config = dict(
    router_score='softmax',
    balance_loss=0.0038,
    vocab_size=8192,
    norm='rmsnorm',
    beta1=0.95,
    seq_len=2048,
)
Below are experts of layer 6 (counted from 0) of a mixture-of-experts language model. Rows are named router (the router's row for the expert), gate (a neuron's input weights, with its number), up (a neuron's input weights, with its number), down (a neuron's output weights, with its number) and show model dimensions 0-111. Each number is 128 + 32 x the weight over its row's rms, rounded and kept within 0 to 255.
After each expert's rows: "comes after" lists some tokens at least twice as common just before its tokens as in all text. This comes from a sample of Wikipedia text that the model never trained on. Tokens count by the router's weight.

# expert 8
router [136 178  81 147  95 115 130 162 115 200 128 111  75 125 119 173 181 118 102 156 191 125 147 130 103 163  92 154 143 135 136 107  55 131 114 124 159 144 184 140  87 137 185 137 137 183 107 153 167 154 142  97 152 152 128 138 110 134 110  18 166 134 116 112 109 140 128 119  77 158 142  94  99  92 128 108 171 116 113 106 150 127 118 160 113 145 151 107 133  80 105 144  83 135  91 130 133 165 116  87 150 127 137 158 190 169 141  68 106  95 125 153]
gate0 [187 151 158 172  87 150 132 153  79 135 142 184 125 160 141 132 152 101 193 123 122 182 181  97 112 126 113 144 101  93 128 128 139  99  51  96 140 165  54 161 135 110 127 156 146 141 171  92 122  93 128 152 153  53 146  95 127  84 100 147 130 112 107 124 137 139  63 125 167 121 115 110 105 127 107  92  89 148 128 172 136 134 150 159 212 151  88 107 116  85 140 113  94 165 168 178 169 136 146 100 152 111  92 180 115 148 155 165 118 129 157  84]
up0 [ 60  46 172 128 101 122  98 124 125 173 151 120 117 153 157  96  98 109 113 118 141  90 116 181 129  63 160 104  69 157 103 112 106  88  48  93  99 139  94 128  57 155 154 218 148  97 158 124 125 117 122  87 157 127 106 119 137 121 171 148 143 162 163  99 122 141 143 102  96 196 139 123 110 118  74 166 148 182 151 102 102 133 146 116  94  57 105  98 135 174  53 126 138  87 140 126 129 194  99 149 152  88  83  76 119 178 128  86 138 112 147 137]
down0 [ 92 114 177 115  83 120  83 157 107 133 156 130 169 112 106 137 108 161 118 131  76 176  73  97 185 112 109 192  80 110 159 135 164 156 143 143 156 142  97 195  96 136  88 100 165 102 132 158 150 111 130  58 178  94 160 114 172 111 153 168 120 132  97 125 193 115 136 136 142 195 136 122 110 151  95 102 149 133 145  67 109 188  89 136 153 170 147 166 137 118 128 116 103 126  94 190 175  87 161 121 154  69 124 141 146 122  76 171 139 182 173 146]
comes after: " |", "|", " in", " the", ":", ","

# expert 9
router [125 169 153 118 122  66 121 107 134 155 130 165 112  57 124 138  86 126 122 137 152 139  70 120 128 112  86 110 117 146 108 139 140  52 180 165 174  71 117 107  93 109 110 171 132 142 118  94 106 127 152 127 110 145 154 109 162 137  90 133 161 120 118 163 121 124 156 116 175 106 110 140 121 128 173 105 113 137 103 180 179 158 104 192 167 136 122  72 149 177 166 120 102 140  75 167 110 124 113 154 158 169 117 137 132  72  96 108 125 184 131  88]
gate0 [179 141 139 100 146 184 162 121 156 155  69 125  90 119 111 142 150 150 193 116 120 118 116 140 185 201 156 171 138 166 159  58 159 128  96 133 118 162 123 144 159 131 157 128 122 172 122  92 146  73 128 146 203 157 134 157 113  92 140  95 176 126 120 116  69 113 127 129 136 130 113 126 103  98 137 117 107 106  64  82 117 135 137 139 109 164 122 182  90 106 128 111 152  95 188 149 144 129 115  98  91 169 158 132  94 106 105 117 108 136 155 126]
up0 [ 97 161  45 153 146 143  95 150 110  72  88 113 124 138 103 147 170  77 155  90 133 163 142  88 107 111 109 149 126 146 101 149 116 148 123 133  85 144 162  81 103 153 129 150 112 138  72 151 139 156 141 154 139 172 192 137 146 139 116 129 141 134 136 174 124 128 103 134 149 131  70  42  96  89  98 102 137 149  98 162 211 190 122 128 153 151 116 137 115 153 146 188 112 153 109 144  70 161 126 199 107 191 112 150 141  80 147 128  49 162 174 207]
down0 [131 126 144 142  72 153 115 119  97 204 149  80 163 152 124  88 108 129 114 150 154  78 175 156 162  70 132 147 136 131  95  97 106 195 123 123 131 138  96 137 174 122 129 108 173 110  98 120 101 109  90 126  67  99 154 140 135 128 159 119 126 176 172 161 133 143  96 105 136 133 184 140 166 177 131 129 149 113 111 176 140 179 141 137  97 133 140 132 137   0 174 128 142 163 101 138 156 136  95 104 167 149 183 146 176  82 125 114 141 149  46 119]
comes after: "-", "\n", " •", "|", "″", ":"

# expert 0
router [117 100 109 148 165 137 145 126 123 143  65  55 110 129 143 102 122 121 150 113 152 182 111 126 145 122 178 187 147  83 117 150 136 176  84  92 169 103 119  80 150 130 123  86  58 195 174 120 136 115 176 129 171 139 130  83 104 130 152 147 108 131 184 118  74 103 172 133 144 110 149 120  96 162 105 135  86  99  91 160 125  98 125 178  94 148 114 184  96 138 105 128 136 119 105 142 123 138 111 175 108 155  79  78 127  63  61 152 145 122 143 151]
gate0 [207 117 109 122 131 123  61 101 100 128 129 118 120 137  98 118  97 206 121 126 169 107 166  86 156 166  64 122 118 183 147 173 109 178 131 153  94 118 113 105 167 117 140 137 168  99 149  94 155 159 156 103 128 171 134 100 129 131 146 160 184 113 142 167 178 110 150 136 135 141 110  63 172 129 167 116  85 135 102 174 187 144 137 151 107 134 109 163 147  77 148 100  97  95  89 130 123  46 121 143  87 111 114 104 151 140 132 128 158 128 149 150]
up0 [150 114 168  32  85 162 126 143 101 125 138 142 212  94 122 148 154 110 161  84  93 121 129 135  93 109 167  95 106 151 138 110 107 163 105 130 122 128 143 110  74 134 150 152 102 111 129 113 116  92 139  93 126 156  52 138  99 159  94 110  99 173 171 126 117 117  88 124 141 175 108 113 100 139 147 146 164 132  97  90 161 104 152 108 130 131 153 126 119 165 159 175 107 145 179 122 107 138 179 133 161 128  84 124 163 128 133 138 135 130  30 126]
down0 [129 127 150 111 160  92 112  71 104 142  77 117 148 127 116 133  91 112 136  80 179 176  93  78 126 197 100 117 120 113 155 146 110 140  97 146 166 141 151 103 111 145 126 166  65 151 102 116 177 159  74 123 145 146  65  85  99 162 166 142 151 178 151 119 130  52 150 125 112 139 129  88 154 167 127 103 133 165 151 141 126 141  89 148 181  81 116 117 126 143 108 138 133 105 111  97 128 121 204 134  54 150 194 123 112 150 104 139 124 123 123 162]
comes after: " ", "–", " (", "′", " −", " +"

# expert 14
router [174 173  90  88  92 102 206 150 152 126 118 109 145 127  91 130 133 127 144 156  86 173 107 168 106 161 115 157 117 110  95  93 126 125 165 182 141 123 145 126 185 137 136 189 165 125 127 124  47 161 109 130 118 166 132  60 137 161 108 173 126 176 140 112 108  97 132 214  81 144 117 135 117 118 147 134 164 123 130  69 114 112  80 184 126  82 144 119 113 118 162 130 126  96  74 141 124  98 169 114 176 142 116 115 104 139 183  88  72 121  62 127]
gate0 [163 114 128 140 149 117  95 132  84 159 167 163 149 174 156  68 125 109 113 132  92 126 142 125  98 162 106 149 124  72 120 166  93 125  95 158 150 137 123 113 141 171 173  97 141 145 163 122  30  96 119 148 158 196 140 220 183  44  88 163 151 190 157 104 113 108  77 157 147  93 137 122 109 138 119 102  86 134 114 110  73 165 173 217 101 102 168 127 133  64 120 123 106 140 155 129 112 119 113 108 111 215 117  78 118 105 145 128  80 117  99  85]
up0 [134 157 152  93 181 147 133 105 118 120 137 113 161 141 130 140 133 160 134 124  97 156 103 140 128 115 149 114 150 169 129 166 147 130 115 180 141 168 156 111  89 103 122 160 150 158 119 135 101 107 186 126 165 145 135 179 113 105 109 160 113 139 145 135 136 159  75 128 164  96 110 182 149 131 198 117 112 217 120  54 135  93 209 159 127 163 168 120 148 155 211  89 198 154 171 118 155 157 111 154 153  94 155 125  90  84 217  99  71 150 116 150]
down0 [115 161 114 116 150 176 186 152 132 122 135 152 106 101  95  87  82 136  95 138  98 174 118 106 112 131 129 141  83  77 143 127 131 133  99  79 207 146 161  80 167  70 144 118 101  86 104 135 146 165 122  99 136  86 147  71 101 157 187  88 126  79  74  81 100  88 116 177  74 147  95  91 100 155 121 184 136 162 168 152  87 174 129 107 140 135 147 158 126 172 145 167  99 147 149  75  67 110 109 116  75 109 157 122  52 135 142 107 200 139 115 152]
comes after: " of", " in", " at", " to", " for", " from"

# expert 35
router [171 112 185  84 148  90 129 107 118 148 118 126 130 149 194 132 206 140 142 156 110 154 173 129 140  88  93 117 103 149 107 194 139 124  57 120 144  77 129 118 102  82 170 126 129 111  97 176  77 120 106 118  98 158 105  87 121 132 161 142 172  90 131  94 133 135 110  76  68 140 128 141 171 121 175  88 131  65  83 126 199 160 152 102  95 123 125 129  99 214 158 102  94 110 187 132 113 173 137  63  76  89 134 152 127 112 157 120  93 182 153 129]
gate0 [195 109 154 110 111  56 141  79 130 124  86 133 147 109 107 174 152 116 135 110  71 105 105 111  52 138 111 142 106 127 159 149 132 116 134 142 173 142 159 137 161  88  85 129 192 159 100 149 126 119 139 167 146 102 147 178 158 124 117 170 168 151 157 121 163 119 113 143 125 174 146 166  93 121  80 127 163 180 163  98  86 152 176 154 145 150 161 142 123 142  87 130 128 157 126  60 135 196 179 132 119 121 100 105 105 151 117 146 131 192 111 140]
up0 [120 141 102  71  79 130  96 172 118 170 125 118 146  61 136 156 136 160 112 139 117 114 123 127 142 137  72 124 151 105 119  77 141 142 136  47 163 101 208  95 139 133 124 140 124 128 190 105 109 159  75 125 188 149  89  90 110 147 178 159 143 141 137 174 134 121 107 114 130 138 128 125 108 114 158 145 126 123 134  65 175 163  99  88  89 154 105 181 125 134 103  88 109 113 100 126  90 108  90 140 102 137 125 108  85  60 124  72  84 149 132 118]
down0 [147  56 116 104  87 101  95 157 117  53  98 101 153  82 181  91  92 160 143  98 138 189 164  97 155 139 129 111 157 153 157 114 156 126 102 156  92 139 111 104 168  91  78 128 172 119 121 139 121 118 134 114 128 124 108 175 113  41 128 158 109 116 120 139 153 105 120 101 132  88  69 118 160  97 212 141 102 134  88 143 111 127 153  90 124 126 102 105 143 185  63 101 158 114 105 147  87  84 128 163 120 150  82 123 106 166 141 158 170 102 148 161]
comes after: "==", "\n", "|", "-", "===", "See"

# expert 5
router [148 113 149 112 130 134 119 144 122 162 138 104 165 125 174 140 187 119 145 182  47  98  96  89 120 163 144  95  68  82  97 134 177 109  60 112  97  57  74 120 128  71 159 189 178 135 133 165 118 140 127 119 143  82  82  80 177  99 137 108 111 145 185 117 174  85 182 140 154 132  95 104 147 137 176 143 123 181 112 132  98 134  84 155 186 119 161  85 141 131 160  81 107  76 119 148  51 154 109 113 122 138  97 110 134  84  50 133 159 128 162 122]
gate0 [172  98  72  73 110 156 102 177 117 132 153 120  98 132 131  91 105  96 121  77 151 120 158 187  84 119 159 137 163 162 165 164 178 131 122 124 122  42 144 158 145 139 156 145 126  95 147 177 167 123 134 100 126 204  72  84 176 125 138 103 127 157 118 128 152  91 107 162  95 136 124 121 120 162 193  95  76  96 112 137 156 182 126 117 139 124  90  98  94 164 119 145 168 114 113 127 135 118 109 103 102 133 188 136 125 107  96 114 103  74 154 164]
up0 [ 92 133 136  39 152  88 189 162 111 136 107 113 115 118 115 132 178 118 122 102 115 107 109 143 169 108 162 141 101 166 108  97 141  95 112 118 195 135 142 117 119  96 129 111 177 118 178 170 145 136 130 106 148 130  79  69  92 140 111 134  84 135 181 116 136  88 106 165 144  94 188 133 132 168 147  53 110 128 154 140 196 122 131 150 109 106 130 203 106 158 133 128 147 133 104 156 125 137 155 126 122 146 151 171  87 111 155 193  67 163 175 120]
down0 [146  85 115 171 146 105 123 101 115 154 126 119  95 146  84  86  96 104 142 172 131 132  74 122 131 161 167 148 114 109 103 111 116 161  98 152  87  92  76 109 117 146  95 132 103 167 129  81  89 158 132 133 137 160  95 168 118 152 148 143 130 165  67 130 143 125 134 159 132 125 150 131 113 100 105 187 133  91 131 173 100 134 163 107 115 116  53  80 156  85 181 138 167  92 165  91 113 166 199 168 165  85  80 148 142 134 142  93 116  80 158  84]
comes after: "'", " in", " his", " a", " with", " of"

# expert 16
router [169 150 119 140 140 126 203 132 148 124 131 121 101 120 145 148 129  88 157 126 139 160 110 139 154 120 144 103 160 132 192 168 157 122 114 161 126 105  94 174 100 102  93 152 102  91 134 109 125 132  81 149 128 112 133 125  98  62 171 159 113 178 183 109 141 121 116 106 155 124 199 141 104  95 122 114 127 119 135  66 146 122 160 145  57  97 120  89 114 161  85 108 139 151 124 122 127 114 171 169  98 174 102 161  84 172 158  81 150  38 163 170]
gate0 [168 136 110 181  89  80  79 114 120 181 130 147 120 144 134 156 118 168  89 131 185 135 103  67 101 120  84  90 180 137  88 171 166 142 127 156 121 149  93 173 111 146  92 142 147 107 154 119 101 130  95 118 124 177 121 137 145 126 142 113 162 114 143 142 138 103 127 160 146  98 161 164 179 112 140 107 133  89 122  84  88 156  96  36 143 123 113  99 103 103 115  90 148 142 130 128 141 101 145 127 161 164 164 189 131 137  54 143  99 126 130 129]
up0 [170 169 161 167 113 114  86 152 120 173 113 122 121  79 162 129 103 132 201 105 132 158  33 150 142 119 120 126 138 127 110 186 100 135 103 142 142 108 122 171  94 132 102 108 127 160 167  91  84 144  89 144 137 176 155 123 119  75 143 103 137 131 144 135 125 167 135 117 149 124 148 177 151 128 179 133 131 125 114  85 120  92  96 121 129 123 122 154 153 132 105 127  85 145 103 151 128 123 102 124  65 155 145 146 125 144 108 103 172 141  77 149]
down0 [143 168 136 138 160 101 110 113 137 149  82 174 131  74 138 172  99 114 141  91 127  88 166 114 125 114 117 134 145 137 157 129 165 122 112 104  98 150 114 217  85 137 126 130 184  97 150 115 134 158 144 136 104  90 112 101 127 163 119 166 106 136  98 163 196 160 155 117 109 150 116 164  53 142 150 103 147 186 138 165 169 125 119 147  97 124 110  51 106 136 136 157  92 117 100 132 103 127 132 152  54 116 135 170 103 112 163 105 137  85 102 168]
comes after: " the", " and", " a", " of", "s", " his"